config.toml
num_hidden_layers = 14
hidden_size = 128
n_experts = 64
experts_per_token = 2
d_expert = 224
d_shared_expert = 0
hidden_act = "gelu"
moe_layers = [2, 3, 4, 5, 6, 7, 8, 9, 10, 11, 12, 13]
router_score = "softmax"
normalize_top_k = false
routed_scale = 1.0
balance_loss = 0.0174
balance_bias = false
router_bias = true
init_std_router = 0.0102
lr_router = 0.00501
vocab_size = 8192
norm = "layernorm"
norm_eps = 1e-06
tie_word_embeddings = true
optimizer = "muon_variant"
learning_rate = 0.00971
beta1 = 0.9
max_grad_norm = 1.0
batch_tokens = 131072
max_seq_len = 1024
train_tokens = 569200000
max_steps = 4343
dataset = "wikipedia_en"
Below are experts of layer 2 (counted from 0) of a mixture-of-experts language model. Rows are named router (the router's row for the expert) and show model dimensions 0-127. Each number is 128 + 24 x the weight over its row's rms, rounded and kept within 0 to 255. Numbers have three digits each.
After each expert's rows: "comes before" lists some tokens at least twice as common just after its tokens as in all text; "raises" lists some tokens whose logits its average output raises strongly, later layers aside. This comes from a sample of Wikipedia text that the model never trained on. Tokens count by the router's weight.

# expert 24
router:092115098117135126127111110166092135139127108134155166126102116117102116082119119139105127129136094162167150173158127172095132093178113132115130089165171099125140099116149112115138130130093161126121156113102154131105115154104139110115155158134136134111137117085106126124105172097143094138117115097165120176139166162110115141148120095138141171083139114102100134113180114156121131129164
comes before: "0", "–", ";", "2", "9", "8"
raises: "enth", "pts", "ple"

# expert 3
router:154108179107116139177158117110119165135142127110133126119133140127123139140101074099182098095111124063138120130154128087106147152063124138147143114088123110115141183153131154147141082155136116121134129152139135144111141114137151102114106095117128108154107117111099134137126088116122165155119076160123127103133132109122160120090129167097148062126118145130134150154129112138153126153110
comes before: " the", " a", " and", " he", " but", " which"
raises: ");", "hy", "\n", ")===", "=", ")."

# expert 8
router:096127092111127130126102103173082113140126108141133159127121124119104111083105118156118141114131115155167174169148112169108125085174114166114139112167163099116160102114160105125131117121092155118116161103097145128094127134120136110114150135140121118097122113096116124100118167088142096137100119092173118177127166164130120140144129106147131162084142123104101136121177114154106120137161
comes before: " of", " was", ",", "'", " is", " had"
raises: " ;", "|---|---|---|---|", " Synonyms", "|---|---|---|---|---|", " MPC", " ==="

# expert 19
router:097124097116141118117120112163084132141130111133153168126112133116104104079109106148118132121134089156163160179146117179127115080167104171104126107161172100120134099129139106130155129117091163123105149116103140123110125141109127105113152151139144122104112113101114139128103164080157107133118119098168119177121163164109127134150127091147162173094133115105095136133177110147119120125159
comes before: " of", ".", ",", " in", " to", " and"
raises: "str", "sch", "Cl", "olt"

# expert 36
router:094125094116142118112106107166093138128129124142138166135112116123107108068110120154115120112139105156162166179150128175130131085170108148110126103168168098126144104122144102112138119121094165121111154105097153129103122142124130117122155161136129122102127124090100127122108163086140092130121112093174119174135162162115124145149114096150145172089135116110098135118180116137105119135169
comes before: "0", "9", "8", "7", "5", "6"
raises: "ness", "clus", "overs"

# expert 53
router:095123094113140124110102108171089131135128121139146163132107118125098110077111107156113123105151109156161150173147128167110124085175109165119131110169169094122146096119156107118135127140096164117115151105106147129102129147122135122121153162139130125102124110094106131128116170085138090138122107100176118172128162164114122141150138094142143171082131119107097143114176117153127118131162
comes before: "0", ",", "9", "–", "8", "7"
raises: " Peak", "cha", "oka", "oko"

# expert 48
router:092080132122097170116137177128119125128146130106146089109145119116154156131160130114090148100133111102090104082088132146113139127105097143115100153125117136128090129136076119168099173095143084125097122109139121159141154145167142159134150099094121136122109106150154132119167115167143128105129141157094093120153131108129113132144142120114171163184163131136094088159131125112100131119136
comes before: " |", " ·", " JPL", " hold", " votes", " medal"
raises: "ér", "ire", "Film", "friend"

# expert 28
router:100121092114147123121109100164088132139122120144143165130109126123108104076119116149107132104134101156173159174147130171106132091172107142116122101166166093112145096125161106125147127115092162121117153108109146128096121141112138117118157160123133132112130119099119128129112166087143096131111114090178113178129163157108123145148132092141141166076139115097100132117176102148114115130160
comes before: "9", "1", "2", "8", "al", "issance"
raises: " parents", " player", "clus"